{"n_layer": 12, "d_model": 224, "n_experts": 96, "experts_per_token": 2, "d_expert": 128, "d_shared_expert": 128, "activation": "squared_relu", "moe_layers": [1, 2, 3, 4, 5, 6, 7, 8, 9, 10, 11], "router_score": "sigmoid", "normalize_top_k": true, "routed_scale": 1.41, "balance_loss": 0.0109, "balance_bias": false, "router_bias": true, "init_std_router": 0.0138, "lr_router": 0.000532, "vocab_size": 8192, "norm": "rmsnorm", "norm_eps": 1e-05, "tie_embeddings": true, "optimizer": "adamw", "lr": 0.00123, "beta1": 0.9, "beta2": 0.95, "batch_tokens": [32768, 65536, 131072], "seq_len": 512, "train_tokens": 670900000, "steps": 8867, "dataset": "wikipedia_en"}
Below are experts of layer 4 (counted from 0) of a mixture-of-experts language model. Rows are named router (the router's row for the expert), up (a neuron's input weights, with its number) and show model dimensions 0-223. Each number is 500 + 25 x the weight over its row's rms, rounded and kept within 0 to 999. Numbers have three digits each.
After each expert's rows: a language model's description of what the expert responds to. This comes from a sample of Wikipedia text that the model never trained on.

# expert 20
router:506486530496528528472501472468513494513472504514505472463468498524496500483496496498474482511452468529485478504485447471522496452507515507479490460531488498544517455522517450420473534482445531510494521529511469492496475519496561457469479500518501481533522496544521484486517495509516543492467478490489491528506492514498511531497504522520532491473493500512503493507483506500527497479517462509512483464561515547523543483461483471509513553507419479505485488495544538512477501508519491490512489463526484505518527480499462488485513489484473463526483515474450528501552515486497508492465506526535495486480472521499548530486521541500495490516485501506476489472548498528521523524543
up11:502523533485471487456488476505495495515473531493485528472505481520527466462470535493446478505533508535500482502501490501505500486500452517505490446530502493502494509506504494473500529467483539501532444537492473457473485513480519480480463530506507475526524446460513493493523508499483504501470453485521497482507513525534488475499496508487553488476471496516490489467535506520498512466543524501477511462519503512525482495483483529482490510547543480396473508489514497459501476555463493466526494533502482546501499479495513463474573536500510506523507537510529475493519486473491486510490487504529508495549506526477552476509461496490508494511523502508498504490557553481530478497505
up12:475434428499533529500507532455471506503473529547487473495490462517511498500495500493512483491472461490485501517496479496478485502485474486467481480505524504537459508502482521546513456498498454498492506516497495453475486502511484495484553452507527529569548521473511522507479478491507440559467494530523537498491497497522509503534489510511516502514512539473529506498523488499460461487497490510529473486510489516495471517496498502499479474523458504530521514506487498513511493499506553507498480485598495522517543488500506460497451492499507550506498486502511481541496507526477513482499504523439480560533503462521492477508503514509480525491551478504522512490555488505506486516519
up13:525460527513528542545499524536524529495514513477504474507477480502513527527514505514493492476468448488481486499513530473484485523505474500484486435500518522524529497463476516475464502433495515515491507503529475501501488486497520479430508487539479447465519497546493474519534538482493469568503424507532484531480460455496504488519510537482482496481502503467500529514488513525472520522527479516500542484447485500527489521495483463499519477479492501513470478519449487502463474506530488491524502497544483497483492520509524470563509479471518497502455478513480494501500516529489506490482507490550483467456508493491462478501464507486528513528500538473499481506532549495506540528486
up14:432494520472529512471466501509504467514509503514533501482485497490525496507475499516473491526481460523479523533486534514527504503522541504536507466501442535541481489514507510538503533524498548493519519499488485477508492511493542455469483500503481493474555504499497549474465498500506489515496479475523509466461465517528514477535527502536509528515495495518527523520519508499476526491501530499493534512514504523450495506481495479558533556508512488440491470509503585502447500488542522430498511508480545481504524484493493502566549486508507513504491534517459534513496478508454448507502516480511488476472498510472505494487539511513533489500495495529467464465481495511487490494516
up15:497469473502520538511503527485502491452478533493501496502485488524544502495488528510428532489507500495500450506541519460521492508500501528462501505490476493523492477532503494529468461496514542483508501526526471446476513502504516517504568500468466536493477459486525486516507543525493510512488526476527510509478526544504552475479498524477532518453503501502493500521504499504519467482534487488513475497484511492509486470493496483473519538519468470476510484530510535453446465516525486498578512499540452518506515467479502482521522552496517511540512524491433484525470547513495497475555485487521511508489516519524520478478531475484459537511475456470490499513495513478542507487515
up16:491469533494520497520486464474497563487497488476524547533481494486508430469479477513467460460508447528482480476466493524508498496486448506458486454522469499507505540525488463480519518439489512537522501529532495452503475493519534476499474511448465472499527493507520506482475498507506512513535531489502470482519559493477488494486502476517536464471498513514474519463545484499487476489502523443536512482498475495484536511472467492477498496499520507542523526507482447508509501450489545433502515486531475518513508467504500482470500500503497456494480496502498506480521526523504539519567498496492503474503504469497537479525477502499484549550488504511482509483513484479494489522495
up17:480454506486520506483515494484539529498465495496525458550537499495488443454517464488518521514488500516490482498495499487525558488478492512546443461495500507487502507494499513479540480486483488510477485497543472477491473506498479528478485503494491498556463480494508519491508534496527488524482470453502549523540516568480510478543504474511506500448499505509494497494541483484492483456509498478500572479493495504540494482517501471547516485472493498515507490511520470496483514464488489483486462512507489508493455531485450537496472457520527486499448451535510542505520531494546500507529553505522479481505488521478519483525482483514502499541461532521523481460530511472529502530456
up18:552495525497475506510479489488509534503483489497527462495518493517513498499507502483467516480507479540509476467443495473453502483520508523495500536515485508499500501495528465458480525497476469506488526565497498508510493495440502489489487496428512479553528494517514483462512477484505485485521491500523465471479496493527478516470496485500562495459471493502490543536497488520529508509506492490453494496482467485542475471496433516517449514508481532439464482522465519492507489524538500531527494434505491470501521449523531518497547507461522495506464523514480506495447505533441501494498510520516490467497490539481518522497494505484445509497484512485454466476518542495535527494505
up19:445491556511518525517498465498509481523488491518489500492519544568467503464488541491565503531462454504488489544523476516520494520499516472494525473460503487529496487494517481531494457525517510486539513521466502522497483526513502447453517483496469524572549521577508497518502515498492563477520475512492510476529531513503527486476481535503523508469516508512483496524513510498509491461480490505508464509496481533512558484505481454486496503493480509434509518493491533482492561521512518497478508508504506501527461489532483473526455517447503513499506495483500492533537526517462486498468466496499500481510494480527508491469510481500512512515482495495488516444520465508502469462487
It responds to: English surname pieces

# expert 29
router:533475524493482535464474456482536496497503496524526471529512487538514476517532498500482488525464481514495467525473452472528515486520541486483473473513491477517529459526484476456519490502490519497485511489529435494503476501494534471456515471510518484481505515489502506512490498519495579518453474512464482488528461541501537481498504490554574476477498455489497492541515491518511528529485492497496558518524479529472547482487501513515487504498502501505452498478517481488481493510518489456467491475534518487512530499502460487516512493473484523525498499516469539505496480535497523540495509552520494494518509516500524506520490497466470518558426498517522556454510482513484496484528
up4:469469504482509486501477479503514483525497501500513484523509491493519481438482475507523524486519501496483510464469498513543508489502482585548487442506451499533483499543495477527545470467497489525503458512503441478490495502498493509529467526515436514539498502521513521521475536492502462505549475536508534544502511505489537504466481503467521520495492474500481495427486481507501483480489507481498495528478491499489505491518516519506479518522527489524505447475528500497447498461484543492521490486513510506491501523525507467544489463498511472477473516508486524501476473500473509576453482483538491492498496463470494470503528500491476490515477515506504510469491468493518491578441
up5:519493492492480520514481541454545525507471497487507547552472475519510518496507481481463510484492482507477523494490491477503502458482507510531453487510521487478474522492483516487474485501547504503558486549499461451532509468490516473522522487527527510453571466498491507573480474491468494521479493476506536497482465465493499486499505469523481478514481494484512501470530490492478522531501508501466526486480518514487522508485525472489474555487470521516487534505549511514481471510459488516500479504460511496487533485497454525541533524543480506447493496456511481499501421487511497511505467523535485523517503503538489479549488496542494503442479524529508481535507532509501522503479
up6:521478479555504467491480515518524525521512530474530506517463502496479508506491510502503499516470495465492515519514468558465478528517467511530484495478487481510497535480547444468500456484491536507491523527489478535453490481504514507532482535476496519554462505507516518511453461546509493508527465492492489519538523528490516470492496459518524516478505494512494492503551484517520495516543516460503473499502507505556517508501485455504486527516479528483536563526546499504472494534464489472518471491491501500514501522563526503530485527482505494522517476473429472536538536513482508524493466489508493504498504499472488455487482472460510475542501518512547536491524509489537542507533
up7:504506524493477494518489485534513538514470509483481489515495485520480451531489471517502517484514485484473483488582531539499504475507495473511500479495480439532485485496494535478460499506474536487511549510481470489486480471509570500489502527498481450480491511567495529477523492502537505480532460541486487494428514472472538500512489513484540516488481531518500529513503505501499474501463551502538515538537490501507535524503517503494558509506491470502463509508538468523490563521542504511503519512500529506507519459504497517466506518465487529485521522519512531544515521505488520572494481491514524502532501460558473549495488474509473526527496491504467505523503496506513516488508
up8:502475458516515518468528447502478530503505550511519536447528487526500456507477493508482510497508513500500476478523534504542492468512507478458494454517480483494461481535493490543540498497510495537474457511482474466514575494508500459440465483478457485516494500526509457523514524501488458503531539527494496472479496521468541558485479501502499535520494515476500512525481487510502478499498496455506499509522450531482478505547518481487522494512488509503505503483500505539487446444487501481516513466487463523524496499476512461513524517477472534539489484524457471507496517500528527486514515490516534534516510529543512484514508542502532476532495505533485472525450546500491504491460
up9:471489546487505504520513574467484497505499507512542460517453476556478489490508542509487503501458492522513497441482481499510492505486511462548500506527455487463434480512531450511509512488517479516507545515491503492485545539503558514520513499488491544520502489554509483511481505518500490509492490460490486485531480542497471493490505486493504459458491481479468538484502481509514469533497485437506488523543492504506512511521539526480492482508459483521470454487468492501516501493478476525493537452475530495520506480498542533459468512562488486496501454488531466506504476468537494523519500519513540530512511473517508483470475536477467537489491520519528500501505497512511483499462
up10:487488487489488496490541488445542507523463512518466488472473527533505499426498490504440526503484485556540509457454511502518515515479519513516477490490524448510493515467541461505475499499513488481492491517467476511525519515512485485473526461538502510521475482513525555458559528524528505524481512570501458493535476517502485517497490498497482467446548499507521496501529510480513476486479508502517479495507533465568482509535522486530510519495494451494508491491460502487487527512506502493509491486490463463551484468485436516521483535535472511499500511517530489492477497483513513516532510492518532500495453481520502460519498503476459460529494536476496509512507497489479525480529
up11:516481506482480523486487515477530488501490484540485500539469482547528519479453473483537507503536521537463490510510475461492448517522511476495472487500500530524471514469497515477519508534527510502518483498469439500514505489522505440484513502524538527518562482525498486519543496497473524512499490538499505502576560501492499481447500436540475510559489527471505501479506472472513537527531492490521504409510509537521528502500501496480495538484523475465478514479508496495500490476509494483447502538459498503515533497486508539524478518513494501493501500506497456470512492536518505521535485502550526485505492490500506480516511515523528486441480491536490517484490524499511538525483
up12:477491477509481481491533485524464512502489506523528507537498528525534506487497511501526439536508516536516510505480506500547461511505503509493463498464500467500521518503505450545501473535509481500504521513472483487505497514540504441515459494475509516559494537511524476485490489494507489480478491526492496510526439503501509525536479478481512498484544492519481497532547481485515482498454473519560486474517527528537465509527481522454483501487476501495515486489500506486474526503517490521482462471532529487548526510520504478549530515513504508502503477489442486522501492549532494545498497493471558515544507492541520539510500507508542508487494509447462506472440544499463541547519
It responds to: English first names

# expert 22
router:513516508495482502448500440452540505477519491499552484499508482546528499522519497476494447479453483541501486514497472497516497468560529466488483494498489488548475485477499480462433525512527522480472488516484442479514495524459547486481507517503514470533530494503547488524478541527499511522457491489501523507537485513470526516537488502503559464463473518533527498510461491531512522489517462484498548472515484530526539493508480499495502538508462480494499461496495484502475486535493528495493468465506520472546517508492484496526503516475491495497513500534457523517496481512510500524522541566547501521522485503515508525520511511492505491528458464495498494464529497516526530480531
up8:502473501472501519497583484497503518503477499546515510508514530486557492497523508473490491547501473471507464478478487530499518518494484514495490488493506483484508515532510477458510487503486512515468504548488473509443517489492521467473499465525481476530548517573542497460508480512492527535503534494539499509493484526517496495495531493530524478490489509502518525526517499471523527510474454501490468517514509471479538509482487492517476490503482517518494496485541536517524467497535466509495491443566468491553536485490442500524513514509530514515431516454510504524507483535503500525458519506445531464478504527509481510465533498468478475509525496469478516492514503524506460555518
up9:493518487516461526520489500464547475505495472522472506501486482554524462510505478496477473481497496473509525528464470525487497494535552500474504493456535474487507502474491478497467508502441516496472479531457490498509494538507533484491488484487541491480521522520487480523490500474508559471448474465503502495488521541509471476506499504500473505456452565538513467538477449519507492536511471487508514476454526500519511500468457475503499572492500459505466477493519472496479487528518473494512518470492487488506504529530448507510501460479474494515516466495490481465523522484517495460518509520552501508531514495501531459498472505518510497557470528489511487477516467541524542461510
up10:473501480527496478514539500485482490454519522505503497495533505495525467528511488475489498554491498479500440514479472548511527464540477516485490529521490528459498503476499498471513503501448471492490544484529519513488487522465492501459547512517481498469520439528514476516466569509461479498465503500500498482497548516504466510560518545501501536496493545475511496515500506473489526482509517479513521526553513504489475540494470523511482487505476519521511502522497513527484492469509521475464440454514464476513503527457494523521477494492506527528506516458463435527523493486458501479519526497499500487463512540550514479460463493476475507533503519527537497478494484493548487483489
up11:503502482498502543503535552491501483499476508535510507503493495558521497506496509501458495498478500466498504492499499496507533500487538518508472484511502451505508442506520499504501429459538504505487499568492438499487507512507509427488518516508487501469515499527560540489518511532469522504522533495586463511461506505507499501502540487520508459488502509503554554466497522462491504478463543473519498511508510497476509503503513440509491491503519485502497511492496518503450464495483500447487511453502504495614519450488461491500506463506513487508481504492491557519510501538461491499496515534481520482503481497493498506497505514487495507520516491488497506498502503550499489509514
up12:532440507523505464484496516529431511550492520524481525508502470488532510498501506517503481518476489496499507464476497436496515477494520469471531509519523487493504501493514527497477487497535520514496493536496490519548465501512519514509498498508546527470523520508535558507493514489517512514473529510496485488443457508484539505437545497501496451472505539543507479497544450511542517489516514498503467513459471513491520488487488467546474510502476495495483501501506482479491486493553504508506483518482480500496533523510481476545510463505515496508494502544494478539464421505537454487476525506531494505467466463475525476490479475518531486558465496465512487544491514497528518516538
up13:487551537528516477504439473521536501485531515484492486515519496512522510511496460490466505461485506526522497543493493459541509519538490496540496503515485470498481532486481514546482537493523522442483497505560453482535504547446514494534531513513519474502512520515498493510501496505520466498477501512519503492512488503484522555498486499497515499479471546528507497462511532534478496502525496490526581513509467529525521462495497505544539520522519514477534464480447506486503494551500497501512498504517500471518470538517511508488510504466475517503540463579468489486509564475488522479518541521513487556488514508542507490536521502500517487502508473501481452500492502483519502495520
up14:546450465536487490496492465513512491444507501459551541502493483479498472463524472510481500488513483511503502515475490512511503503535487513465496504505448502490506535444545458469542502487524475489516563496521458567511493457508492499491509494480512509467464509503505531484525489519496545482507508536511533552511467464496517504498494480496511517476503514538511565530495511470562508485467493532538524510450486488533520499464521512498527495482508484499484469513494498473517542501535516466494492507469491481515510503517518479505524484556499459520514495542510488516476487539548523482495492493516515485526468491514472487499478494456533509549472483499513525529469438483472501492511
up15:514518506508498535510509499534514482483475525500490502499481507509506473458493527436511466485505475509494465517469417495490537417478493523481503431490502465474514479506517499505493488459498505515487488494486385497463497489500488466497496504511492467490521511531533548493535503530502520515503471524537465496485460493508483492527519502551488524501498523531499503493520520459492516510472541460504478539510447501489521510514499469498492508494502497475477529470504505501518496527499503482501472469522497503586526499502486483476532457467539509488437497494471502493507504494495475506463522551499531491480448515482493514502503488506485521515525497472476492499518514547488517505526
up16:518504491468492484493525496455491488488456519556516514498474514531483495504498494497523538534511489508490527496507486503507546539535539488526491462468468503559513449555479487485513502485480509502544511523432492510474463480526496473489531483490504487469528468481491496501486502487534547485476474503485483518487489477470525492522507513496473452524510444492522492504518459494493526496515501487475494486526477488449546529472508473498461476512499497497425505488565485488477531540556529485525491484488480512519478453463498467531497516537471471496478526453513515527512482513502498539519509529487499512501486518514523487490501485499488490504496535539530562508518461509450528494465
It responds to: Name-initial word pieces

# expert 23
router:492490497513520551450504481537503482507469504513525509503491527518515504502537484479495493475499442527497490512478488456504555476471520526515515466550472487489524449505502470486501567504523538484505518481505466481513495471488530493446484536484487466495519493493546502503472526500487509524461484540488532520470485514537499462514498481515540524458477541488486480517477524439506528460460553468505534469530503472479519467525499511498480493453516496498509491451540523525542497512510536497473484502531520503554536458526466491470458528491514509495484511538444497496503516501513477520461523520520538534480466551499489501486503512499484496514489490502494508505495497527487536508522
up11:514483519482502479480522526519569494508495552496523520556522508499507492465513488444465495492492528477513483451480478481477481549480491493485510503492501488504476466491481478476497482474507493549524517513512476479449502487507538486503481552492532514524486484443533496525475471456501480485504517550491435540494489500450493509461504492553525501464500489542488514528515517500495510501482502479497509510493486462496504553516489496496457493523465446516501480496497525522534495476511455486471470501527461472495491474510490528472482517491490452493503489516502464511481480490497531463515517488551487521514477581530503542507510479509503536492479489448540533507497529489532481489468
up12:472478508473508499494499471487507519502522540505515505535472486522505481483487466510491467486562477503509497504495507502488558532524482561494498524473522478528489548541491512495521486475528522540503529511474493498476477435466511502558504501500467487484489492519499447519501481480506495515446474476491445512506512483485500459523524561494522500465522496500534516511528533498457524493463492502507492520461467506497523485496459482516500554506472495429515496523537493480478479489509461488519477475493515527488478459508497535490509505501506432482505558500519540489514495522516500477517478517533484472479488497512524465528502485514471578502531514471517514449486521511493524532485
up13:510524508510467504528491510496492498519465490524501518500536502488496490530489450459442534501515520496482503498507462468509485497504515564477480503504465484549467518497525497494490510490468492514486492522475476501509526499520495496468549568498516480483493553513547528488510518545527539456448528499502490520522504487497492505521508509516540477488471544557496491495474497481512469470494503503460486491456456530486509543515510517540486500515512510530492468476509516505531506497488505497469536482518474511524518562494501483482510537490503536499484499501501499505461448500525511502472512512452534525469493548535519526477569472441476507467509496473494471502448463527511539464492
up14:540512504545516465492558551519509535500484508474507496509527544476496531442486467444516483511465521539477538525480481508509484460490546496494525527516525489498494528478530444489504497482504532503521495502530491466517522527475490505484506462536475502506505476497513517527500526537466550441483523502535475517551466487499488490463515495518524511510510491560489484441513501493496486526499483509555496486495469501508493497518474454488462506514466477487514483494513518502503519533535481491542475471506466481482534492479498509470497502522466488524492480523510447496460486518517465478517477500520524527483498561500479509546551529501468485456461486487513499519476498504536507500465
up15:522542495500488491469526487528521516433470485497484471461542524513518524499517470472501509489511468484483542521521481471501507510488499495485464512510509496503510481510508503435473486510524543509460513501514500504504511508512504482497494507550507482513476475494527517518492511533473557517513482505495500522480494514526527548529483536532536525528493533463521513470463511523502506530498527465483486512492485523482534528498463525521513476528524516496482486490525500499509502526531513507482543485561508503527515492529470516541472465487488508494515501455492504525499471522539484506484502500432472535542484444513479450553544451492498567505510508472424477482511517499514527454524
up16:461474520524482491454554463491493489470485529518471516508514551490504482506543521502488500502499514462513507534522461473486481522516477536468476513460546479484481477475496490516440504534549497498505552495509519507517486537496512469501534491453537507493525517502531487481485516512517517547473506511497512492487450510484518507526552503544495489521482486468487496492507534527456495515468480517495476529488519485496493519517473524474518494526483499463529519495521542487548518496541463534485507494501510463517546527530508492510485520475494503550510482513518461508504524496493460525479522551509476497586532527475497522524495495505490499456502498452465543462503527487510536467474
up17:477469497501501516483526533502507461510543500475514498503448495518496511522507468501512522507455485534484525490500528503445473508519514504529537496509483482511526452510516469499503551455506468485493528521538486514514494491455496484493524495548511481492470474497520534472506460517457525506502508494526451488490445505508522486511474494506552466477461451490522502466486518458501512474504424473487496514504507501506508547501482515509475452471514488461500495522459504503496506546521507521565498461504561531496511480554476512458518503490524502544488501493471516474474485521462448474511500514514520488471436505465501471487482480473523498472504520477483501492514460512493465470486
up18:482461525521488472460504500509503510511482545511455508531506533474518475498501492487490522514513457514499525487464524474497546510495489525480491498515529486509485511512492463521528515503518530490512505489504494451502493509475511531501510510544487508522536531518518493491489467553537506481456566526495490496494480472447487478518495463493531437500484503486510498544577470512469501478442528508499525480457489483411533506476479517506522488497521490510515483503505506487494518543508528491459517561537468518521495488498508493477492505505486502514482546522528514514544505460520477522486498512475487467528511552496517507552509554476489540519509502501466494447479501520521532526519
up19:524515503503474518472507523509489464515507483493508507511481472495564509528482477541493510467508492500521492468522516513479542495537552530483481480511521480461522504546489491549520525522568531533508517529504483512499518501460519507495467487504522517523528515505524510482493475517450490555514509499514495502476492512538555488469572517542493488500509571566489493491525539500499510526501535492547533434472494502469514501498543519460504501544461503459508492475525507533446477523441519504521533491503497479513489487498516481520501470491544530491496482508484485541519507502519462479493520528508488528511522521489511522499522471513534486490463521496513506508515544523479493484515
It responds to: Foreign name vowels

# expert 30
router:553503476518476518482474471460511463493522539509495527542487498514504484468521498476516488509472499520497479479498479515496530479485521457525491477509470456517509475471504492498566490456500509473508489518546449487501456468501502446474526512507487505494506518531560501508500487505461477517492470507525505524512499503490516512502507521529564529466544516522510503526470505483502504535434574478509509534534474520523525509524516478511499484482497483486515498440501517497523485485462518450452517453531504455522515516501483473512508471517506527472524524518469548533498510539511514527476503501486507526482450489521489498479563536507496540528541469500508498515491486530489500518511
up8:481458506510445516505487487446495509481498528515506524497518471552518517484509497508509483512482507490505519490516516497530528516482516547521483480467454461489483478543559507523508512484501484467500488541486507508485560486493510491511475493505533562485515460505504542506509496514508495546517491462502514494494535480484534477538482503531517489471509480525512499498511485490549521466464482520452511511507525448497479461553512499483489510508484480478540531470499508476457474494458526514508497500481525517502505511478502459468467544472507508523545546495529452531478500491494498522492531496473524490515531546455508568473498507475469497500537523534536452474488532507481479503450
up9:499499511522457513509525483514527495485489529497523512464518565526510521496525493512475512525481466509501472489511495525505489515521505510527505493512527468480522489508526519482491502448527527490488505493505502500519509488492487456502498542496517457512488483497514524495517490479467495496489471507487502516579480516511466435477483491506521488488497520519530515510486506522464471469506520470476538527527478514547485516488471481530453532500504485471492471496509504509568508537533465506480517407515459456510539497485516508461538507500516541475502500517541495533486471539491544500473512478490500513508524487490498509503500509498469483469467419500515467465477492499448512568442
up10:503475436536514529484497534492507481515518510505518552525472490476553455505515482512507499543501501496484487465518453500562497517512507545464495475508469515479477544458559513487521474484502518550505528525467492470519545536480518488475539526519528541503483491522505515508496501495508497551475502508506507457551482493484498503462525494487530482490496513499516506506486515508497482522493515535502470523488491529488519522488531475533525509516478521516525495448536542512491457505515513500498505538492483496503488505491468514497450507470552519500542432529503546543484512503524526483500482506534512518489472458539540547531536498498493511534503504488515495505473513490516472453552
up11:469485468499500469482493465548475464472490529529553534499509493524496475464558499501516515491491478501510472545496492516476475456474498494521517467498449447515439484503487535514495479515516511529525467471513472502484526494522532458476518495496513517549538505508500523530495511498503446475518524507514533514480491496500485550473526480529507522502542528478501464498511513498454465463495489517559502495513521524499489532502486493522454490552500538513479496481517471441493490510521510535512472531497530506505520525551503506517496483483540489450512520486470483487470466537537486440467520504518497497509489469486487536494511517480521516462490511540487491500523546519497521494549
up12:508452473451536523507462520500530497511495504495482528475514522558506507519500486468527530485474472516512445510530486571525495448489540494541519478510480490525502499459524505493514451465445525498463465488493504486474476568514488470463514521551520532467525465537494509519508518521457486503478473515497489487523490515476501481509508496537521504480517457512496502494488472501509510521471500490524500536524463482547532540487560453525466470477517498495527474491498486468482523519527516477517517522435539490497494510517499509487510492508504474486530476500505514518489540550465514502479556490497510450485461469489479488505480523485484497510527480486496498505472511506480530490528
up13:489521447526482511510531484501472522485511530519495499508516462534494472475496483493488500528483469536470518527515506452486534519521503558503499447489504461469507495516471501484517515519526507539556496510534497523466527524480517500502554461503517501500471525499512513490506493490538477531505504463525542494472529513519542478482555521514535506513480514511498484499485514474455516526509492501481500460555480499536517474501493498458500519472516511433511468471502507512515469499475512500535513451547517559514474497475521496490491489515495493461479494494456478501448506560485473490495482515485479499476473485417499513485566522479479507496472470557512497502467504495505495476503
up14:454530529517448508484533499506514557518467502562513510479534574496462473560494536489459524542475507493504520494525497484516485474489511495512489512500524519477490534496482527481550505462483493507512478532481494495520528471528521420475495514488478499487506523514496511502534550525532508523484480479513488521497533461496590500525463477494495514512514474538504519481499495456523492514474512517533495496545521513495495497489506496499549529532493486473551513482504490518492485461490514455496489504495502490516478469493506535524503490466503543500526487534457502544496471550511501499492506498550502485485468498485515559471549507503542507513529470489511486515508502502504487488477
up15:521512500517470504539495463499492514525498530455464474540490521485502449475507488498507529491485517521487447498509472515498525493505492514489507411528510498496540480503525517515554498504518512572482494492524490520534522476454492495484463515535516481517539525488506535496477494492481531519521465540512494519521506534465480480509521511545514461482498511474499511475466499470502568506494512480447499544528472534517492475471507491479535480499527495497442515487533501519489490507496477461474472474515510497519523484523542476526494492514519507485495474507493518544527510499509511513538477542471486542539513474557507497504496548506430477498456504510483502478458485496507509499547
up16:501531494511487486519504519482489501512487516463505501461500508477554527481499492479492477510518500558526488502503504483482513479498535482533520539531512500483502502465515518476537492510530513504492456547558480527514473469524493488487523519445444484509482535514533476451519520470529546484474490510469472493475503524521492554514495544526581493519481528487480549496452480532485552510488519533491468514497518501498514543489478497494500453498473495522503485495508516497468534494492477448480497500508511485509500439529551514503506477508453551551505520522470491507524502516525484486456504489483498530508508485517480521528539513508471509536474534481450547487479524486504499516516
It responds to: Mid-word Latinate syllables

# expert 2
router:521506519506496494447494451452531486501496507531497505491493485502555474521547473464495497455488512543525480504467489502493535459508529528504519466489470488534499508466531486480528499514486497506528528551569448493471487487491527481489455528482458521527499505523535504493472506495481532505490526523499502530453488513481527520521510474524545470496503509472499532470487524507468531488489558505492487482494479474458503479485475493485504494489489496495444501478512505538480554467468556487434518494493497492538505522539501505509531490452512489493473506475472520525502474471506512572483519531516494527491481529483533488533520526466456512510501500482471503509488496538491515494538
up8:462508526495505494480512517492518484473487527534535513484456472525547546516496488494536467489474481503496514546521452512520537511528507509502530462468500462474506489496550501509492528538468513502491537514522508507519503521503512510482523455512554520485541483538512502485532522491523468541499569476509547524461502525504494545515563518513499536542513490495495521503494496513514459491524517486512478508515504498518479460495496500551504549547485483433520505529496478506490505489509533512497483485456547527540577502500518475539517486461534543482474522517487448533485479534481493496533513524513473487487514498485516502506474517502469468491533499497520504487487484523501481487519
up9:531505524482550503503487503525492508482496523515495477529490509503488501522497510500483472517500439497548486492520490484491518510489513494545511531505529489511497503491506478515434514478463542509466485502521467468480525530448492513513491511488536482494505491532523504508519554529481450482508512506512513494474477451532571504466505469526566476525519473484526475507501467542497495519499536463527487501468506522498516535471509493518498469550495528461496474530508528490488538492535489545494460505490514499507454521509483503532552503474488487518547508446494527472485486506473510503488525524512498489516458518482539504457559553459456521499491532506515506529502524492551536490520
up10:535515466494489532488486500461536518502473499490542491481508461493479529508528546508550513482497515474513522498521448487533505463477520474485508467511455520509521455471481507524523475483504525523510491491505495515471465506502494507487469550528486474492469510496510503516495531549493483522482523519494488521473488470506498479512455482518528542469519489528531544495441537520444525520556468537480498490469494473514536511461469512508459518500498491532439512494521502479495493483537561498473470533506483432494486510561506515517465526491487492505498487536503502517487522490496474527570495496512519523485470489535509479475471476471513525515530521470482494460528480524502497476504
up11:536479505493483509425524500477534518495498497499484486493554482488510466496520488528493469475529517473529484542527479461504513477476457481514474497515484505493484490502511503513541542511534511505501494549500496502556519494517522485490479519552497519518519513540514518512545489522493497536505510486506509519509528515486522520502607480564512460514520488547519496518495532481472496491508485498506499484489483522516531522486431519457491543549497494505454531459578448490499506470497492488491466507469489482497479472505505521507484481477544492459505475473501490548498524495521507486523528538486486523517526487519503505501471507492490490547477461482507491508496498539458516513510
up12:494524497467521515507520480482563493528451514477501507489494511472524474488502473507487528495513524487551468505532499533481458441483539516488510507510513511497523426454475545529513504428516499547449507500535477542488514499529504464480468544514489521476471542520536522536491559507487519525486491516504480523481489486526506486481483463537534473456514565497506506474473547512519521531476471502504480529489467504527495523519461467511483473494517478505491514520518489497503561517515510504488481508506482459484450498484475509523488501518487520490521515501478516483506512504487507517522501503482490508459508470540524491490496468484478560521503509509468488471567494524498508500498
up13:529489496463453480489505520494485445475460540502496537481483461537503531494496487482536506489506477515523502501489489488536466473494507498504489476505453512501466530477537497511528490508479505499501539504457474521468505497504512470523497480494502490504470540522515519513501486501470504517471500496482538544504480494455547490504541531496514539490530497502476487529493514475481515460481530480502482521502504507540551455540476491488476447472512492479458496490455478537495479523495528514510491475511543448523537539468513451537536484500556501512514536469488493517481452501518521535454467499528523512468464496523517488514530460532485520511509471526496472517512487540500448464554
up14:510520505533466496477520477499538514471464509499538492490561456517538512457502476458487483522489491512516511536489518511481493423520516500473503468499506489504515557478469543496500517491487501493496511525522514560545485511506513480491537509487503520481501493489500514466548513476488498527503503476539521588488477482493477516526532494551503501515505478470469505487545542489542511518496487535483501486519530523513497514467555489512464518546518521476512471457524495546543517489537540480496546505483462519504553473500515492468483458463522510499509487504472504493474516497495486483455536535498476487498498525504503497521514463516484489458506537468456506480505507511537505515495
up15:484511536500512520446496490514521491526486470500525493514516518514514515496502481481496481513486539497515476549487460480476475474490462520513548503471457504525435480489486521460521511492526517473547519529500492494472466492490544461529493493514496503488517504481549535478492455549452551506472496523513498511479498482478524505534557517520512481521513473506487516514504489489533516512451512501483494530528489421518491502474477521535476541501536496543469514503473562504488489484456500510493515503480548454499496520542471477477549496490520495512506544447494522492487517489481492539494474532510504488516470465503481467496487483462521501507529502513439487471497528510492526532533
up16:478548510498518497514562482493493488520450493473515536495454502490518501526462467455482466510489506562494496523540472483507522511488469542484489454502507480482515507443482434479484483527484537548498482521486503498542497532470504501497519493491480483520510506512552509464507521509472498482458495516544495494496504542483521514484491530496523483436532493478481522561536473502484520475536511519475524469536532519463469488549453500495509514548483492502531497532485508482480525478488488456491494497490501534512493477519477527483524497471488486513524485504496513514512544495513506530484482510496553482554538459534534468523476540512467485531520483508493500507492523495541491481510
It responds to: Foreign-name syllables